config = dict(
    hidden_size=512,
    d_shared_expert=0,
    balance_bias=False,
    norm_place='pre',
    init_std_down=0.0,
    learning_rate=0.00467,
    beta2=0.99,
)
Below are experts of layer 2 (counted from 0) of a mixture-of-experts language model. Rows are named router (the router's row for the expert), up (a neuron's input weights, with its number) and show model dimensions 128-191. Each number is 200 + 40 x the weight over its row's rms, rounded and kept within 0 to 999.
After each expert's rows: "mostly gets" lists some tokens that are sent to it at least half of the time; "gets" lists some tokens that make up at least twice as much of what it gets as of all text. This comes from a sample of Wikipedia text that the model never trained on. Tokens count by the router's weight.

# expert 42
router,198,214,278,274,195,199,142,188,227,175,203,190,223,221,225,181,206,210,174,190,181,165,245,243,163,152,193,188,177,205,212,229,126,248,195,163,208,161,192,186,258,226,205,201,289,246,179,244,231,235,234,244,197,226,235,235,218,152,175,187,165,188,295,165
up0,202,158,206,227,290,211,160,223,160,228,159,176,210,166,246,196,204,180,185,207,178,224,301,212,197,131,195,186,262,214,268,239,181,221,218,179,157,194,190,212,236,233,141,215,164,162,170,214,184,164,236,202,243,262,201,207,262,243,200,169,257,142,186,180
mostly gets: "==", "===", " ==", " ===", "The", "===="
gets: "\n", "==", "===", "|", "====", "="

# expert 72
router,194,213,236,233,224,164,169,153,206,155,128,233,193,227,225,219,204,269,178,154,170,193,148,148,215,161,213,198,246,160,209,160,159,248,215,215,153,193,189,214,244,264,228,202,255,212,189,268,172,262,249,298,197,188,176,164,195,207,196,167,201,214,250,228
up0,172,166,253,211,197,135,148,220,181,162,179,216,235,238,194,246,275,225,212,160,203,220,83,192,242,227,173,190,201,207,227,232,259,203,186,147,134,192,209,141,201,206,189,136,174,246,254,98,194,162,204,172,169,178,210,165,212,188,184,182,158,235,242,217
mostly gets: " most", " American", " Other", " British", "usic", " His"
gets: " the", " a", " The", "l", " American", " an"

# expert 44
router,191,221,203,257,176,158,181,206,167,195,146,126,195,246,201,127,217,168,223,211,242,151,140,240,212,147,270,236,251,257,231,253,236,199,225,313,265,274,229,174,193,256,206,202,183,258,147,205,205,211,207,218,171,229,174,185,159,158,143,154,175,165,192,190
up0,240,253,227,200,173,201,202,238,240,271,170,130,78,120,228,231,227,183,147,226,170,286,193,237,192,158,177,118,188,168,227,200,194,227,275,186,207,234,277,258,195,163,207,160,196,235,174,173,152,228,207,230,139,261,170,213,148,201,227,203,96,221,143,193
mostly gets: " is", " was", " are", " were", " had", " be"
gets: " was", " is", " were", " are", " be", " been"

# expert 47
router,230,194,206,154,232,194,159,167,149,196,145,154,207,207,227,225,216,165,176,143,202,156,217,219,148,176,195,159,202,203,153,240,202,173,255,149,213,204,231,221,125,220,247,215,172,208,183,223,108,239,191,251,261,202,212,177,247,133,201,183,197,194,230,233
up0,127,216,172,94,169,163,217,169,213,257,199,147,275,209,235,193,220,142,159,231,150,201,162,175,143,263,162,128,231,238,194,167,192,267,208,182,167,257,261,307,136,168,183,207,233,192,231,247,165,156,180,218,303,256,141,184,254,129,179,168,209,179,151,194
mostly gets: ",", "s,", "),", "e,", "er,", "a,"
gets: " and", ",", " in", ";", "s,", "."

# expert 16
router,237,208,204,235,165,185,163,171,248,297,195,165,176,215,244,209,245,136,223,241,261,153,257,237,179,202,152,206,202,324,195,246,196,269,229,188,222,190,155,208,159,202,80,129,266,238,208,196,222,235,212,218,212,216,133,186,200,131,183,178,176,135,299,222
up0,189,167,177,225,235,199,230,255,199,195,267,116,214,260,289,176,198,132,161,239,155,217,162,170,199,198,258,163,132,210,215,208,194,230,150,147,259,139,160,197,194,220,195,126,249,180,249,227,173,198,196,73,234,214,203,186,228,208,278,169,187,85,152,226
mostly gets: " by:", "|", " also==", " Born:", " Genus:", " Country:"
gets: " |", "\n", "-", ":", "|", "="

# expert 25
router,256,207,176,176,262,119,164,190,130,253,229,154,209,203,204,256,143,166,196,302,256,130,225,191,168,268,165,251,233,123,205,162,187,181,254,172,214,232,264,194,256,227,211,174,227,253,158,187,246,251,197,214,275,185,182,193,198,224,228,144,153,161,149,319
up0,182,213,191,126,231,156,211,259,227,189,206,162,197,182,186,201,145,267,218,201,219,202,172,181,244,246,224,280,265,216,178,254,188,238,167,219,218,186,172,228,220,164,219,285,212,257,177,171,158,140,205,190,218,265,214,215,149,194,240,243,241,237,129,197
mostly gets: " −", "ens", " dec", " —N/a", " sc", " 0"
gets: " |", " 0", "ens", "ip", "oc", "C"

# expert 43
router,232,146,286,252,228,204,160,151,221,230,94,176,263,208,272,211,232,158,188,185,228,161,203,181,214,154,206,196,196,188,234,242,183,194,187,216,234,172,192,196,263,232,207,190,190,218,203,284,217,227,247,252,235,144,159,195,284,173,148,154,112,158,228,245
up0,188,163,235,226,204,252,256,219,203,145,260,165,179,171,238,269,223,164,149,204,181,202,169,135,282,223,199,172,175,185,194,132,237,217,189,208,193,240,113,236,286,145,259,180,184,196,231,142,195,233,207,196,204,187,152,170,215,217,230,155,237,224,183,191
mostly gets: "The", " ==", "===", " ===", "In", "===="
gets: "\n", "|", "==", ".", " The", "==="

# expert 62
router,226,160,161,208,180,123,154,169,147,175,221,207,235,256,174,281,147,235,154,191,158,191,261,257,126,219,175,218,183,188,190,168,186,262,218,188,228,247,225,200,239,213,219,276,208,237,183,188,134,238,169,188,241,247,151,230,216,182,212,160,217,207,253,232
up0,207,244,175,166,240,126,250,162,243,179,259,200,199,202,224,199,178,174,191,138,261,263,165,241,115,182,202,209,190,160,177,126,210,222,211,169,206,225,163,208,159,155,159,272,190,179,330,208,231,176,134,221,193,263,205,222,210,146,219,151,161,218,200,224
mostly gets: "|---|---|---|---|---|---|", " —;", " Kingdom:", " Family:", " Phylum:", " Greg"
gets: " |", "er", " 1", " —", "ics", "ist"

# expert 39
router,207,188,310,174,223,174,177,175,242,243,201,249,240,210,246,196,175,288,210,168,177,172,101,160,270,188,271,249,216,224,254,206,177,199,135,162,221,183,227,139,261,189,185,192,161,239,177,164,214,222,271,281,154,207,239,174,194,249,224,193,163,227,202,153
up0,215,168,181,189,281,197,198,207,214,158,214,191,145,135,217,186,189,150,200,182,214,249,172,238,220,208,187,189,154,209,186,225,185,265,214,211,194,186,275,195,213,234,204,197,161,176,161,229,211,253,266,272,178,246,224,209,243,125,254,207,171,172,197,173
mostly gets: " had", " has", " have", " about", " before", " after"
gets: " have", " had", " to", " has", " with", " was"

# expert 11
router,240,213,241,268,214,173,175,243,224,138,262,146,229,254,231,197,220,250,204,211,137,188,156,231,258,201,227,263,181,183,183,190,243,259,207,262,301,230,232,200,183,179,227,287,165,205,202,144,254,263,214,217,174,144,173,171,172,212,248,177,212,239,110,201
up0,163,252,187,190,137,194,163,210,212,230,242,161,221,181,210,196,251,191,219,176,243,209,177,223,107,212,282,175,137,287,211,222,218,187,209,210,233,123,211,188,248,188,291,264,132,200,205,152,268,239,116,217,146,203,192,213,216,217,170,158,261,172,221,154
mostly gets: " of", " for", " in", " with", " at", " by"
gets: " of", " in", " for", " to", " from", " by"

# expert 53
router,225,182,203,272,243,154,192,148,161,216,186,221,199,206,216,252,243,172,163,153,224,162,248,256,198,229,221,209,162,150,167,262,201,152,239,156,181,228,106,228,148,223,247,204,160,202,170,267,153,246,226,255,260,187,165,150,257,192,164,210,219,154,234,192
up0,204,214,142,318,122,204,192,216,168,190,225,264,191,230,180,181,165,168,196,209,229,148,220,225,201,209,221,223,218,128,161,165,227,138,232,179,204,290,247,182,163,220,149,157,203,205,179,167,244,192,202,183,243,202,178,202,234,199,140,214,191,122,203,223
mostly gets: ",", "s,", "e,", ")", "),", "er,"
gets: ",", ".", "s,", ")", "),", "a,"

# expert 52
router,219,236,205,211,194,139,167,285,128,143,134,160,201,210,220,190,277,221,198,230,226,178,305,175,129,182,193,246,210,192,156,200,190,149,253,268,279,193,250,195,194,248,275,206,168,206,177,216,212,208,182,268,140,178,192,254,224,237,186,195,198,136,138,230
up0,250,160,204,143,180,215,119,165,234,157,285,173,151,150,188,154,234,117,188,244,177,247,151,231,192,209,222,134,168,177,191,209,188,175,167,220,147,184,179,245,240,158,214,192,225,223,273,215,177,181,174,237,143,270,204,256,171,192,268,184,243,188,184,217
mostly gets: " was", " are", " were", " is", " be", " became"
gets: " was", " is", " a", " were", " are", " be"

# expert 18
router,198,250,194,202,243,177,154,180,214,204,241,180,267,210,230,143,200,165,214,197,237,194,114,173,216,261,229,243,129,164,167,185,244,205,188,237,215,138,206,114,265,244,232,199,164,224,171,205,192,203,240,222,161,232,220,161,305,175,169,167,191,235,187,201
up0,184,183,276,172,175,183,250,160,246,209,197,180,181,194,176,212,231,106,189,148,192,177,171,269,267,265,168,223,175,255,186,150,179,209,223,149,271,192,272,225,222,242,208,250,195,166,265,152,174,184,208,213,218,236,149,188,176,168,237,225,174,168,228,218
mostly gets: " the", " a", " an", " its", " The", "The"
gets: " the", " a", " The", " an", " first", " one"

# expert 40
router,215,129,246,251,234,179,156,241,195,181,174,209,263,212,203,180,183,265,210,250,206,177,232,208,167,156,224,203,128,255,225,249,264,186,215,229,140,242,262,122,174,146,203,201,186,218,171,197,179,207,196,225,242,168,228,155,252,261,241,185,172,212,180,203
up0,217,228,225,202,196,247,144,188,173,186,200,199,210,156,235,146,194,233,172,213,181,216,210,192,224,144,173,191,238,169,257,163,238,233,180,206,112,205,261,125,210,189,269,202,229,251,211,177,204,198,167,275,208,227,198,191,188,181,188,158,197,196,164,294
mostly gets: " of", " in", " during", " at", " from", " for"
gets: " of", " in", " to", " for", " from", " by"

# expert 12
router,225,252,171,200,168,215,163,186,168,185,151,155,209,246,180,292,230,142,274,250,221,188,201,259,155,216,273,224,224,260,212,234,208,265,270,167,236,219,181,189,144,263,246,230,147,194,164,267,159,216,228,218,232,261,139,166,249,175,150,196,187,217,226,212
up0,206,250,171,180,180,243,231,138,220,256,214,221,259,207,137,196,170,170,212,257,77,189,224,225,121,238,163,172,189,198,185,195,123,223,151,200,213,247,249,208,229,143,171,221,193,149,159,244,244,162,238,179,210,156,138,135,194,280,135,210,214,205,211,147
mostly gets: " |", "\".", "s.", ").", "ing.", "es."
gets: " |", "\n", ".", ";", "s.", ")."

# expert 57
router,232,187,211,212,186,247,200,255,159,218,187,246,220,144,182,169,269,134,167,243,204,160,213,310,194,303,244,207,267,200,141,266,192,144,158,169,177,250,207,159,136,250,209,207,236,189,132,198,192,165,265,229,182,193,151,215,187,250,182,210,213,228,207,210
up0,140,231,129,189,141,204,225,207,173,191,177,288,136,165,199,166,263,177,251,202,206,140,166,239,192,178,221,192,194,175,276,191,230,175,218,197,212,177,200,166,177,117,151,166,267,174,186,241,171,213,203,213,253,210,180,188,174,149,199,173,210,193,187,220
mostly gets: " and", " in", " or", " from", " at", " to"
gets: " and", " in", " to", ",", " from", " by"

# expert 67
router,202,234,223,215,212,240,190,167,165,232,154,150,205,218,250,223,242,134,258,211,274,167,170,169,207,187,239,252,159,197,224,235,215,234,226,178,183,184,143,195,192,181,224,159,173,237,166,161,183,213,248,220,178,273,174,219,283,265,223,174,163,239,221,229
up0,209,230,151,210,178,144,192,200,139,213,222,219,203,175,207,188,213,157,221,259,180,190,110,286,231,215,197,227,143,211,167,165,217,303,237,198,167,228,227,271,147,225,214,148,149,232,259,198,216,210,134,179,206,158,211,213,155,217,217,274,216,261,110,251
mostly gets: "-", "|", "==", "===", "/", " \""
gets: "-", "|", "\n", " |", ".", "/"

# expert 10
router,238,232,195,218,263,176,161,190,249,157,166,210,108,259,206,268,224,170,186,153,180,178,251,183,174,192,164,271,197,219,266,239,199,203,265,164,192,207,141,154,132,209,231,167,241,212,164,167,176,200,236,202,213,139,136,259,247,192,249,175,195,225,221,218
up0,207,163,181,151,201,113,197,170,209,89,239,255,155,187,269,214,128,108,166,216,239,209,229,262,187,164,216,226,213,220,135,173,252,212,255,156,159,223,199,168,240,118,280,225,181,195,126,213,180,189,160,180,214,234,171,178,157,172,204,221,236,191,204,167
mostly gets: "|", " ===", " ==", "==", " Born:", "===="
gets: "|", " |", "-", "\n", ":", "=="

# expert 4
router,206,234,240,215,191,132,177,145,158,221,203,144,242,238,138,187,218,135,193,202,224,162,207,248,170,188,263,189,221,145,113,213,145,173,207,218,238,280,173,238,163,118,210,231,153,221,164,216,149,221,255,187,181,233,234,214,163,167,195,138,159,196,163,120
up0,228,237,171,227,208,219,219,254,180,223,187,200,156,141,224,207,272,154,164,231,204,161,252,165,193,203,183,182,211,151,208,245,220,181,173,224,146,182,150,201,242,185,208,215,224,128,143,221,301,198,195,166,234,176,120,243,115,201,218,126,245,174,248,194
mostly gets: " as", " into", "\"", " was", " became", " being"
gets: " as", " of", "\"", " to", " was", " is"